{"hidden_size": 384, "n_experts": 32, "moe_layers": [0, 1, 2, 3, 4, 5, 6, 7, 8], "routed_scale": 1.53, "init_std_qkv": 0.0373, "optimizer": "muon_variant", "learning_rate": 0.0163}
Below are experts of layer 2 (counted from 0) of a mixture-of-experts language model. Rows are named gate (a neuron's input weights, with its number), up (a neuron's input weights, with its number), down (a neuron's output weights, with its number) and show model dimensions 128-191. Each number is 200 + 40 x the weight over its row's rms, rounded and kept within 0 to 999.
Before each expert's rows: a language model's description of what the expert responds to; "comes before" lists some tokens at least twice as common just after its tokens as in all text. This comes from a sample of Wikipedia text that the model never trained on. Tokens count by the router's weight.

# expert 22
Description: Narrative verbs and particles
comes before: " the", " a", " to", " that", " by", " his"
gate0,166,195,257,200,210,158,232,236,184,180,209,281,145,229,188,201,235,209,213,160,186,232,189,209,237,270,211,275,206,243,242,232,176,165,215,190,216,243,189,174,205,183,178,203,195,272,147,185,177,167,168,238,264,123,171,166,222,197,164,109,160,164,148,250
up0,259,227,157,206,185,244,180,153,212,243,206,92,220,162,170,177,208,186,195,258,204,182,222,202,100,140,194,126,195,145,169,176,193,232,205,188,195,171,187,213,207,218,238,215,169,158,263,210,214,221,238,186,188,290,200,212,208,167,230,284,216,233,261,129
down0,270,203,198,242,246,265,204,157,290,155,223,191,204,240,141,150,190,189,172,195,269,192,211,200,272,176,191,265,156,190,149,246,154,190,245,199,209,160,212,201,145,183,170,234,169,204,148,225,175,150,210,197,162,184,156,205,181,222,228,204,181,269,195,126
gate1,214,252,223,229,235,307,219,189,126,161,193,208,190,200,262,271,258,171,274,209,250,181,167,213,165,136,297,169,238,173,172,177,117,153,210,206,136,182,224,177,226,244,230,139,217,147,81,238,239,211,218,271,142,171,221,82,251,208,113,158,142,224,268,188
up1,237,221,169,183,162,188,193,203,195,138,191,178,203,273,327,175,247,179,245,236,216,217,213,299,133,168,122,256,228,215,119,229,200,252,209,196,138,239,228,223,214,232,240,126,200,134,129,254,143,186,226,204,171,205,244,185,213,206,226,176,133,240,221,258
down1,186,232,146,210,228,166,273,196,179,157,166,202,212,159,213,207,235,163,139,236,199,228,242,179,233,206,235,277,178,236,204,167,167,248,200,110,232,158,255,261,189,251,112,232,199,133,125,182,197,204,198,227,277,219,194,183,206,191,257,186,210,148,90,174
gate2,175,226,210,235,222,213,153,190,172,171,218,196,229,202,264,231,235,202,140,297,238,209,224,163,161,180,159,179,177,231,229,209,194,194,212,190,227,217,127,214,244,223,299,260,231,158,152,238,150,204,286,213,225,267,190,194,169,230,249,240,219,268,230,218
up2,160,210,187,285,194,154,181,148,174,124,189,250,152,230,249,185,179,192,106,257,233,210,235,148,250,188,213,154,231,187,225,196,197,205,174,184,189,182,193,225,264,157,246,215,210,203,145,255,98,207,218,223,215,241,208,176,145,240,245,128,227,212,194,190
down2,223,186,208,205,225,244,233,225,127,193,183,173,221,208,169,135,195,168,183,138,215,247,186,208,168,153,191,208,240,222,212,225,150,190,240,174,179,201,199,204,195,257,240,154,176,201,170,217,195,236,208,203,199,242,207,208,170,182,177,134,169,203,135,206
gate3,160,246,248,268,201,273,265,130,248,122,210,166,228,180,146,258,204,189,217,213,243,198,188,197,202,256,178,235,205,256,243,131,160,235,169,148,191,148,156,211,170,200,195,162,224,288,168,211,253,241,209,234,199,246,169,233,198,206,205,193,213,172,142,181
up3,172,199,100,142,213,175,168,213,139,158,163,259,220,234,193,154,131,236,202,132,217,223,214,268,166,189,143,151,155,221,169,243,213,212,188,243,205,194,183,188,191,249,311,168,134,156,172,199,182,200,188,161,266,233,143,195,208,203,196,226,229,168,267,137
down3,222,161,204,255,177,125,177,254,247,173,96,190,215,199,196,250,195,204,178,187,206,207,225,150,221,180,188,189,192,239,225,113,167,202,288,177,224,248,226,182,253,184,194,230,288,175,195,213,228,108,99,191,185,206,142,187,196,246,245,215,202,209,226,198
gate4,129,222,219,211,208,239,191,166,183,192,202,213,203,226,173,240,166,177,190,263,242,208,183,179,200,225,224,183,139,148,150,226,199,185,186,150,156,185,167,235,224,183,166,183,243,236,213,258,156,180,295,200,191,196,233,237,213,195,130,221,181,140,222,203
up4,188,237,164,241,199,188,191,148,245,148,223,139,226,222,242,137,240,197,194,169,275,173,223,191,187,175,194,217,199,197,273,134,157,190,203,254,119,128,251,180,270,145,174,149,202,194,278,229,163,197,188,174,152,206,211,207,203,224,176,140,205,225,168,237
down4,183,242,216,150,228,213,264,203,110,156,161,237,229,241,265,163,228,186,163,171,183,197,213,173,186,246,191,255,177,155,294,204,200,169,231,160,177,241,252,131,254,216,184,170,228,188,228,199,218,189,153,133,167,185,248,193,200,218,168,166,194,276,181,176
gate5,170,213,194,230,194,208,256,202,214,151,222,215,152,205,210,201,214,182,153,148,266,308,189,182,217,174,197,200,200,174,236,148,189,197,247,197,187,276,193,242,216,124,238,222,192,82,176,261,205,237,157,188,217,189,151,121,223,148,195,201,250,182,203,176
up5,153,204,241,255,168,171,227,196,227,141,186,202,140,145,238,239,186,193,157,136,229,258,273,133,271,170,169,221,219,132,265,138,210,204,175,152,191,233,200,284,286,215,182,204,215,147,159,252,149,265,186,229,164,175,194,167,221,212,233,268,214,186,180,186
down5,192,220,209,251,178,256,238,247,272,201,164,188,115,177,227,183,127,238,211,216,199,210,186,265,187,205,205,238,162,188,178,158,284,296,190,217,243,216,143,229,202,237,233,274,151,145,171,235,215,258,250,202,232,233,174,207,211,187,259,237,193,146,292,230
gate6,179,228,182,166,234,235,175,186,224,161,186,236,214,182,213,238,238,229,229,198,210,243,180,208,241,164,209,197,207,176,173,197,208,178,191,172,237,168,235,175,161,249,242,230,167,125,226,213,198,189,239,167,248,220,226,159,211,220,229,224,204,185,136,226
up6,245,141,156,207,138,92,205,169,200,276,214,163,222,167,199,227,234,274,172,212,168,163,216,222,205,169,221,182,277,180,168,203,183,242,203,198,143,236,181,183,252,134,158,187,113,251,205,232,156,239,143,281,259,183,234,198,175,221,195,203,164,231,224,242
down6,166,256,178,210,162,173,200,218,168,170,218,207,177,237,190,150,222,188,165,155,160,170,292,159,221,186,221,223,260,204,195,202,169,221,211,235,130,282,195,197,193,198,139,178,270,219,146,146,239,228,145,269,197,124,206,186,235,112,182,183,197,298,186,226
gate7,151,255,184,186,232,207,173,132,207,125,192,208,167,231,157,184,256,204,120,153,168,200,152,117,182,242,220,208,199,176,161,137,135,232,257,143,223,135,165,124,124,193,194,273,254,204,193,105,204,260,217,181,242,200,143,181,177,205,229,209,136,186,227,174
up7,168,250,191,176,278,223,210,128,235,130,172,221,163,241,176,169,275,238,170,193,160,205,159,131,176,243,219,209,187,225,143,125,156,241,271,152,221,139,151,135,128,177,216,271,248,233,196,137,231,234,238,148,239,168,158,226,162,249,200,198,141,170,203,155
down7,207,162,160,191,200,197,152,292,151,275,194,177,196,161,238,204,173,282,287,253,278,177,254,164,282,216,185,219,189,212,229,217,209,231,171,205,194,242,222,192,183,228,217,193,180,223,119,193,205,189,225,262,226,226,163,164,233,124,190,219,197,170,141,249
gate8,238,178,167,184,232,241,125,193,318,229,331,288,262,210,179,156,165,202,205,236,188,162,149,202,235,169,263,221,222,161,229,210,227,151,144,206,185,220,193,267,187,196,195,143,244,195,252,197,198,185,277,289,194,98,155,161,179,238,152,116,241,167,196,176
up8,239,205,183,182,217,204,129,202,260,215,383,301,280,184,186,169,194,203,206,229,170,141,173,232,231,197,224,199,218,156,214,221,250,188,160,201,223,221,198,309,152,199,157,185,256,215,241,198,197,179,218,254,161,125,155,142,201,235,193,153,241,223,207,169
down8,209,186,205,183,249,203,237,150,127,175,222,284,204,185,223,252,232,163,225,237,142,198,142,162,136,165,126,172,296,234,284,212,187,244,271,232,240,193,167,264,106,257,182,246,207,210,174,138,186,154,209,195,191,231,210,220,190,182,221,203,246,220,253,227
gate9,204,125,187,148,238,181,163,215,144,162,217,266,247,220,198,176,301,165,158,203,231,241,186,175,199,261,272,152,142,216,150,217,266,193,172,195,106,208,206,167,163,155,213,163,196,202,169,201,202,167,185,227,166,162,237,165,229,195,176,223,258,198,206,191
up9,194,273,181,199,173,183,248,223,283,251,183,110,197,188,204,168,125,163,222,197,145,182,211,186,281,148,166,207,252,260,183,176,136,203,194,194,264,275,254,226,237,250,173,205,133,204,217,248,179,156,225,156,186,200,266,266,205,255,196,170,194,212,222,243
down9,218,147,243,185,224,210,216,184,199,211,236,220,173,201,227,225,193,218,213,210,234,191,162,162,204,210,76,256,171,196,234,233,142,267,185,181,142,177,90,223,195,178,247,210,230,191,177,188,187,198,194,213,98,197,159,151,175,203,211,169,184,242,176,228
gate10,191,248,202,198,135,185,181,164,218,218,167,243,155,267,201,201,80,88,118,169,222,259,217,198,211,150,206,205,193,166,179,260,213,199,228,211,234,241,175,204,175,211,163,170,252,225,184,168,201,257,190,139,199,248,132,183,216,191,210,218,207,173,210,164
up10,188,219,153,112,263,236,270,204,230,161,231,199,238,225,197,199,276,185,237,188,166,179,168,234,131,215,237,212,144,204,177,194,233,188,201,117,200,117,202,212,210,225,201,250,109,170,160,207,139,263,199,206,188,264,230,152,238,129,153,209,257,170,109,229
down10,191,209,233,147,223,175,193,198,196,178,222,158,250,187,176,169,71,180,198,197,118,127,212,218,166,188,230,273,114,210,164,205,146,152,137,115,199,153,223,263,262,222,262,207,209,276,230,231,150,246,239,234,188,218,197,150,203,184,204,217,229,182,213,160

# expert 20
Description: Verb-linked prepositions
comes before: " the", " be", " a", " his", " have", " an"
gate0,214,165,258,194,199,203,203,215,147,158,108,223,207,186,268,156,181,180,242,132,217,198,105,146,197,172,160,201,174,205,211,259,254,234,187,200,220,189,190,179,219,151,176,153,166,229,148,167,158,249,238,200,326,230,263,181,234,221,236,248,182,205,274,273
up0,224,194,262,156,273,189,216,174,227,171,215,242,233,193,202,281,251,200,159,230,162,203,161,225,209,161,135,244,211,223,226,176,260,130,142,133,243,235,241,142,179,253,254,223,258,229,211,182,190,165,220,234,161,181,153,188,221,226,183,277,237,156,174,262
down0,157,186,210,165,221,215,119,267,178,178,154,188,222,207,215,159,195,125,186,222,138,135,196,111,177,135,164,170,139,273,244,219,191,178,143,223,179,227,182,136,231,192,180,188,234,209,183,184,236,207,292,207,216,222,180,185,267,176,214,216,177,181,210,203
gate1,213,279,207,243,203,257,194,190,203,247,175,181,223,162,297,217,248,94,199,187,173,150,204,190,177,157,212,205,118,197,266,252,211,219,221,269,212,166,245,186,158,227,165,226,249,199,228,190,158,242,173,194,215,209,161,254,225,238,243,191,250,218,215,209
up1,192,111,246,200,188,213,179,205,196,156,207,287,201,272,98,216,175,264,182,199,203,218,155,199,273,291,179,158,223,228,184,163,236,190,164,132,193,237,182,261,181,192,200,204,222,214,176,231,302,234,231,241,209,252,241,185,174,142,171,169,194,131,218,218
down1,147,206,277,201,237,204,215,163,132,176,180,228,266,268,183,116,237,179,180,230,171,170,151,143,201,209,149,227,233,169,209,162,177,153,259,123,179,221,232,162,180,194,225,181,137,183,192,233,256,188,158,201,181,141,234,174,168,173,200,247,153,222,182,249
gate2,144,172,241,260,242,212,136,153,201,171,189,250,229,170,188,150,236,242,236,246,224,206,160,181,181,223,235,197,232,155,153,193,197,185,200,239,187,170,323,187,216,263,180,233,192,200,194,200,145,179,241,245,146,216,203,166,246,197,160,177,236,221,228,199
up2,237,181,193,175,141,199,250,187,235,236,217,150,169,207,161,181,228,247,248,247,227,160,217,175,244,192,146,254,309,212,157,186,221,169,180,152,247,177,206,96,189,209,205,237,144,125,155,224,169,218,211,266,226,168,190,233,209,290,220,174,166,202,230,161
down2,231,171,292,247,268,128,239,166,170,169,179,209,188,131,178,168,253,159,197,259,178,144,198,186,170,253,193,164,160,144,189,216,206,263,191,158,174,184,256,196,146,202,274,224,163,204,244,200,198,232,221,108,186,176,153,194,215,185,159,241,166,153,207,226
gate3,197,174,266,233,196,238,180,167,209,195,195,160,281,281,206,229,168,255,178,169,193,232,196,148,196,232,192,248,195,235,176,222,244,207,193,190,221,123,216,205,272,122,164,258,229,205,165,150,168,221,167,184,129,218,196,163,201,191,254,250,155,241,185,199
up3,198,229,251,200,234,182,128,160,175,208,189,181,246,272,191,244,138,227,230,167,173,218,199,209,189,231,138,205,197,235,165,224,200,251,138,183,213,171,247,233,209,160,175,283,249,213,136,112,127,157,145,177,153,213,214,271,200,237,269,247,135,275,188,235
down3,201,287,233,191,169,236,187,232,194,193,234,173,138,216,258,112,210,221,217,205,149,154,160,174,207,205,153,179,223,140,220,275,227,196,219,240,220,182,199,205,185,190,196,228,193,202,140,204,201,229,187,191,250,248,236,256,183,237,237,237,200,132,197,234
gate4,175,248,250,263,182,153,111,238,235,246,214,209,193,241,173,291,158,152,194,174,228,192,240,194,220,123,152,262,180,246,192,209,169,227,151,120,145,195,218,170,201,225,191,221,209,166,165,154,191,210,152,167,276,201,192,233,195,242,218,154,238,180,221,217
up4,223,183,174,157,191,170,214,241,164,179,116,201,254,124,198,152,184,254,224,275,157,222,183,174,177,201,165,170,233,164,204,227,233,215,207,222,222,222,193,221,274,198,230,182,168,205,205,215,259,247,155,189,167,140,156,179,192,183,181,166,146,221,192,193
down4,151,186,216,224,169,149,187,163,166,185,159,179,193,169,172,211,188,209,185,186,226,178,243,147,152,233,208,235,221,250,197,183,183,117,145,206,170,207,214,174,231,200,186,242,216,197,262,257,202,167,210,212,125,159,204,244,214,229,192,205,149,181,264,215
gate5,162,197,266,221,158,192,173,140,171,238,199,131,238,152,195,280,239,172,146,165,145,185,100,230,172,163,166,170,168,223,176,152,190,227,274,147,178,166,228,257,174,198,169,209,161,199,263,166,205,223,180,260,215,242,241,149,187,170,159,208,177,190,220,145
up5,190,136,229,220,192,194,196,142,236,248,171,162,235,166,186,211,211,188,134,142,139,228,221,233,189,173,149,226,188,230,166,171,165,216,227,203,207,181,222,262,242,226,158,174,108,243,256,180,221,181,139,266,271,214,142,192,183,153,154,143,274,238,161,126
down5,145,264,242,118,161,272,187,172,191,146,209,186,162,188,69,245,268,206,154,260,167,168,219,225,192,159,184,141,134,160,228,213,169,193,159,296,192,216,243,219,125,164,181,181,154,217,199,133,162,201,122,219,230,192,171,202,220,269,240,154,182,183,228,149
gate6,195,213,185,170,227,252,156,179,233,154,173,141,221,242,210,222,183,177,243,214,177,223,185,146,224,66,270,187,218,162,204,194,175,228,254,184,196,206,274,201,200,212,236,280,231,205,176,202,129,172,198,213,220,219,180,185,212,166,182,183,250,179,177,212
up6,212,233,186,222,245,264,188,185,230,192,198,159,237,259,240,163,162,200,245,202,115,249,186,228,222,70,277,211,200,223,180,196,223,176,230,212,258,191,320,212,159,210,276,310,212,197,140,205,200,169,219,222,283,250,196,106,217,153,252,188,215,179,237,201
down6,173,221,170,223,184,156,141,302,211,227,225,179,199,185,209,113,182,212,276,255,190,225,207,181,202,209,259,144,246,218,191,245,191,198,163,127,203,185,162,164,163,238,149,161,117,214,192,183,156,243,234,178,331,232,218,239,283,242,190,224,258,192,244,216
gate7,212,180,152,216,202,132,241,209,151,221,281,215,192,203,242,225,213,93,293,175,187,171,192,200,127,215,227,137,148,195,158,192,236,190,268,111,185,180,185,284,130,275,189,206,205,247,213,328,203,216,230,184,181,222,200,233,190,169,233,165,177,207,177,160
up7,247,150,152,204,208,167,153,190,154,168,262,206,229,225,236,194,188,165,238,261,195,151,170,208,167,199,193,235,201,139,244,219,213,238,201,212,148,226,198,183,257,193,254,222,249,243,205,184,220,204,237,182,152,203,219,256,184,191,99,203,149,232,189,260
down7,147,252,211,228,212,265,162,216,274,170,240,97,233,255,258,135,185,141,179,196,190,239,222,266,264,182,203,194,222,171,200,279,264,163,233,174,231,252,214,189,183,265,223,233,242,171,136,211,209,171,169,205,254,227,158,190,225,163,243,177,180,164,142,169
gate8,96,260,155,189,216,236,210,158,226,176,141,262,208,222,275,116,207,242,229,251,127,255,177,168,292,262,315,169,217,205,245,230,204,166,191,177,281,183,193,193,224,210,136,242,221,235,189,228,190,186,177,305,234,198,158,218,130,251,253,209,223,175,233,144
up8,91,212,126,159,176,214,196,152,207,153,184,291,206,205,233,121,248,251,218,239,139,240,184,174,295,221,274,113,215,266,250,174,173,136,178,139,261,238,249,251,265,235,135,246,220,226,187,182,200,175,203,332,259,189,200,205,140,291,254,190,238,194,210,135
down8,165,117,258,150,204,291,185,216,176,156,171,228,229,247,185,192,224,222,130,218,165,214,132,272,210,258,249,201,220,159,203,230,196,223,183,234,209,141,135,154,157,210,199,208,241,175,208,240,195,219,166,246,239,213,213,165,165,117,177,190,190,253,263,259
gate9,212,164,135,194,180,218,113,204,187,221,201,151,211,193,231,234,244,254,224,214,261,231,225,175,170,174,319,217,166,247,230,215,209,102,156,155,148,201,258,149,209,200,199,219,175,193,194,167,215,166,195,233,258,174,224,223,194,223,184,223,162,232,239,199
up9,177,213,230,193,200,166,240,249,194,177,178,229,174,219,188,184,169,215,189,187,256,173,228,165,122,255,219,195,190,184,253,131,200,215,312,179,235,224,218,221,195,152,168,192,200,244,179,248,174,250,213,264,171,196,216,157,175,133,162,206,158,178,260,202
down9,169,143,193,207,183,211,193,115,191,267,208,155,181,174,212,174,134,252,257,105,219,155,218,189,151,163,245,220,271,181,209,145,227,193,257,205,253,241,219,199,239,174,218,192,258,253,204,262,230,185,240,176,224,266,254,228,225,176,203,240,177,217,272,147
gate10,234,191,126,281,254,236,201,270,174,199,201,163,224,209,180,134,230,272,172,181,144,238,204,233,214,252,99,242,227,176,182,216,172,211,173,224,237,225,199,157,227,223,170,239,207,249,154,132,320,195,233,206,175,189,205,188,198,206,210,147,278,291,217,260
up10,264,183,254,117,230,220,165,82,266,182,202,172,264,171,221,167,199,241,274,268,250,167,167,202,195,196,262,174,147,241,204,142,222,173,136,200,152,267,207,216,204,154,160,192,196,208,207,248,166,133,167,181,161,159,221,191,187,294,171,240,155,239,192,219
down10,190,235,226,159,184,268,238,107,297,211,189,212,198,163,187,214,221,256,238,215,203,215,229,216,213,145,273,163,250,191,184,205,249,182,151,198,115,205,186,224,177,200,229,237,152,240,218,157,245,212,226,280,209,242,214,195,156,177,221,183,190,197,173,193

# expert 27
Description: Verbs and predicate words
comes before: " of", " to", " in", " by", " and", " on"
gate0,176,126,169,139,167,168,188,194,178,241,164,178,220,155,253,137,153,163,148,192,164,134,264,205,275,158,153,149,192,209,126,150,224,208,132,182,130,156,231,257,209,276,256,238,175,170,166,214,219,271,219,186,231,199,189,233,182,184,233,176,129,185,121,217
up0,166,253,236,153,168,266,220,178,168,107,175,245,166,202,208,124,139,151,220,227,203,135,184,189,202,235,169,216,175,161,175,196,186,93,256,274,210,197,258,303,233,220,184,223,196,134,173,162,245,214,187,192,148,248,184,191,214,156,252,205,163,191,130,251
down0,251,243,203,235,185,176,186,259,300,210,155,184,110,238,204,204,182,230,242,188,137,193,176,232,150,162,213,183,208,202,158,215,149,137,247,180,172,152,239,179,225,129,211,205,194,163,235,196,168,245,251,176,162,133,248,176,145,171,194,290,214,208,199,218
gate1,171,199,202,229,248,265,139,255,185,158,168,249,182,176,207,177,161,146,227,225,202,200,189,146,223,310,96,255,192,150,204,185,224,196,181,253,211,217,225,219,203,239,272,246,226,191,176,245,242,221,217,201,200,175,224,241,142,167,158,164,108,197,148,264
up1,120,173,233,214,150,234,240,198,168,161,136,215,144,231,248,213,122,174,182,224,213,194,163,118,183,222,197,192,159,184,160,208,216,165,182,202,242,195,159,228,185,184,118,170,204,208,201,212,185,230,277,157,225,160,188,263,151,143,170,200,150,214,127,207
down1,172,171,207,262,187,211,126,256,182,157,202,232,160,258,245,252,161,174,169,254,182,161,246,227,183,223,131,188,231,143,162,191,189,202,256,160,126,240,133,163,179,210,223,192,203,208,179,175,252,243,191,143,266,140,226,149,145,198,178,162,98,180,129,168
gate2,165,180,269,162,164,299,279,222,265,204,183,143,210,213,176,184,207,183,223,181,237,239,251,223,314,173,207,204,213,184,198,226,187,189,114,293,191,174,140,239,182,147,216,130,261,176,123,208,248,140,162,203,182,216,219,192,201,168,161,263,285,169,100,179
up2,193,169,234,161,127,259,281,213,278,200,199,155,147,165,205,137,232,179,239,192,232,213,231,252,257,164,208,169,264,189,246,252,154,212,103,280,208,167,136,200,195,160,179,188,291,213,120,196,232,213,186,237,188,253,208,234,188,187,127,190,233,247,81,188
down2,216,192,249,200,186,197,253,204,262,197,211,144,197,194,178,124,253,193,279,168,215,225,246,168,261,168,221,193,220,209,161,192,161,144,166,211,214,202,166,167,238,131,213,200,305,197,154,176,268,145,204,226,252,203,271,213,154,244,169,291,199,226,179,153
gate3,163,115,110,202,237,247,158,271,209,183,180,252,244,193,133,173,230,225,150,209,189,169,132,177,176,170,166,142,182,186,214,210,280,171,205,271,213,189,206,254,217,264,202,180,162,187,196,159,260,171,223,193,227,180,190,207,157,126,201,295,162,194,102,138
up3,199,172,243,194,205,162,142,169,279,187,204,185,170,171,203,206,240,217,171,177,235,224,240,79,256,170,185,262,175,176,194,159,221,187,258,199,245,243,176,171,163,254,175,242,159,198,193,216,196,233,165,162,218,281,240,210,203,186,186,191,160,199,224,168
down3,190,190,152,205,214,134,226,199,251,216,168,185,147,157,238,209,217,254,169,148,231,186,234,227,187,239,187,265,172,233,225,254,158,170,175,145,191,202,237,207,183,196,200,185,243,247,189,172,205,236,215,265,222,218,189,210,160,167,258,92,202,231,228,170
gate4,218,241,226,208,192,137,214,191,174,218,163,144,184,96,136,282,193,219,200,248,169,206,228,121,200,135,140,222,213,206,119,183,154,187,173,252,261,226,151,208,251,215,194,169,117,174,193,199,244,241,157,185,233,207,232,174,249,211,161,236,186,139,279,207
up4,234,181,158,167,213,206,224,206,273,132,198,195,168,148,107,205,188,154,155,117,169,163,212,86,189,135,174,163,188,229,184,189,131,184,165,235,196,290,180,255,179,207,147,232,184,160,173,259,128,145,235,212,179,184,181,182,208,173,228,139,149,169,195,243
down4,222,229,204,191,212,168,222,249,217,168,149,212,153,232,189,246,202,174,194,200,247,279,176,237,244,173,140,173,123,211,223,207,135,164,214,136,244,233,230,267,195,203,202,182,235,196,266,124,239,152,142,186,229,172,203,217,239,149,186,162,188,226,239,206
gate5,210,245,231,312,187,170,204,205,247,169,229,174,262,137,203,134,177,272,138,196,207,182,211,139,189,204,216,155,216,272,211,168,155,233,176,278,217,175,242,171,180,242,145,210,184,138,229,170,188,207,252,171,174,219,196,199,190,225,98,225,165,202,212,233
up5,148,239,173,254,223,207,152,178,241,130,175,229,188,180,153,215,250,176,158,203,211,145,231,235,159,210,221,196,191,179,168,153,196,193,212,249,235,210,174,122,245,239,223,248,222,211,138,127,192,215,230,197,178,186,246,233,247,213,153,260,235,232,210,179
down5,223,220,122,191,245,225,241,226,118,198,254,203,207,163,246,184,196,225,174,182,152,195,283,272,163,187,179,208,175,150,153,290,194,170,222,189,260,164,166,209,284,218,215,163,192,242,196,170,222,197,243,271,178,233,180,222,149,181,140,187,284,131,159,219
gate6,97,216,205,255,301,187,248,210,171,256,269,236,201,173,172,221,239,171,221,220,197,187,223,224,184,246,207,244,140,229,137,182,79,218,147,216,186,199,246,172,227,189,207,249,234,109,198,178,247,255,183,176,149,200,206,198,195,167,133,233,225,205,171,258
up6,150,259,222,125,166,244,165,233,229,210,229,244,211,136,283,185,186,295,180,242,166,198,192,205,136,239,231,180,131,202,182,180,254,203,158,263,186,211,189,206,163,198,186,195,251,186,185,185,159,188,214,150,215,186,181,173,338,271,186,143,250,187,198,219
down6,201,232,186,246,197,171,286,211,195,272,206,167,178,241,246,180,152,274,204,175,153,252,209,196,197,212,260,255,114,176,108,173,188,196,188,210,155,206,234,223,159,240,165,182,177,157,205,219,216,209,155,129,167,235,222,145,269,231,210,153,231,194,221,195
gate7,217,200,150,256,210,222,183,270,193,158,181,182,239,220,169,130,252,276,207,216,132,103,182,211,215,211,231,162,207,223,137,198,124,117,203,166,154,238,184,226,258,177,195,293,194,182,221,164,242,220,277,163,281,178,181,206,214,211,109,126,182,166,263,213
up7,260,206,213,198,185,209,200,243,293,171,253,237,190,228,240,161,168,158,135,207,237,207,111,170,308,156,167,205,91,195,182,192,238,203,201,143,144,243,204,220,231,241,138,157,226,221,308,244,262,196,237,191,219,239,287,143,169,162,238,226,125,189,179,195
down7,189,150,212,216,123,193,188,145,231,191,260,244,165,187,261,205,214,220,196,218,197,182,203,87,239,201,125,220,217,196,179,199,216,173,164,260,222,135,155,223,214,167,240,122,135,222,177,232,242,236,168,262,286,211,240,215,190,155,173,244,212,151,235,171
gate8,221,181,288,146,232,202,232,184,205,176,247,223,182,165,170,233,153,134,195,165,220,204,236,140,185,308,207,252,261,162,193,217,235,199,291,168,180,189,135,252,122,238,103,173,168,232,225,184,234,154,248,250,203,219,156,193,152,231,242,186,162,128,203,226
up8,157,184,244,172,165,209,233,204,210,108,253,203,175,192,198,234,157,182,190,254,275,171,176,202,220,213,180,305,233,124,226,209,209,174,217,173,194,189,118,222,113,199,183,141,192,160,189,219,194,173,262,264,230,251,127,146,160,185,261,195,192,134,142,181
down8,179,161,160,204,194,163,198,179,167,194,156,188,273,161,261,265,248,183,214,211,254,220,206,164,166,187,166,142,181,142,219,228,205,173,216,175,244,137,177,305,109,302,137,165,189,238,249,264,215,218,185,214,135,181,225,133,162,229,215,194,199,267,116,197
gate9,115,289,183,191,165,140,134,231,184,171,148,172,173,233,175,214,222,232,212,205,177,207,247,160,230,207,190,257,155,127,191,254,190,167,202,204,269,207,158,214,235,204,209,221,225,164,199,239,223,198,276,198,173,215,221,268,234,200,246,197,136,251,100,166
up9,212,187,199,222,192,218,255,171,165,246,152,249,179,152,240,216,197,149,186,216,255,245,235,201,183,133,254,143,140,225,182,277,241,180,144,192,203,168,262,267,225,200,203,168,235,255,161,245,162,170,156,155,178,217,287,224,211,276,254,213,172,165,200,198
down9,189,251,135,170,174,209,260,180,196,228,264,155,117,179,183,232,191,180,194,189,236,155,195,187,210,219,226,137,264,145,214,143,171,174,253,161,169,211,218,157,203,249,287,179,238,226,181,265,262,197,257,180,147,235,234,213,209,247,256,185,280,231,192,191
gate10,228,149,203,169,146,195,244,197,147,223,219,272,161,184,230,211,180,272,220,147,272,248,119,191,220,227,193,199,212,193,126,232,208,180,274,237,251,218,201,86,236,165,187,147,231,214,242,194,120,225,139,169,174,227,147,148,149,187,209,185,156,219,120,181
up10,206,148,205,198,234,176,252,220,201,217,162,194,173,225,184,199,174,231,227,219,153,235,166,233,232,268,207,175,190,246,168,255,230,185,217,259,242,244,219,114,181,265,173,204,187,188,233,204,195,184,205,213,217,221,102,169,146,158,229,267,156,277,167,249
down10,218,276,199,234,153,238,239,188,274,171,235,175,172,224,255,188,174,154,204,234,166,229,203,188,144,267,215,172,231,215,218,254,208,129,209,196,256,212,219,171,233,217,229,266,223,219,200,131,158,186,217,189,153,171,153,198,126,173,225,233,196,215,165,169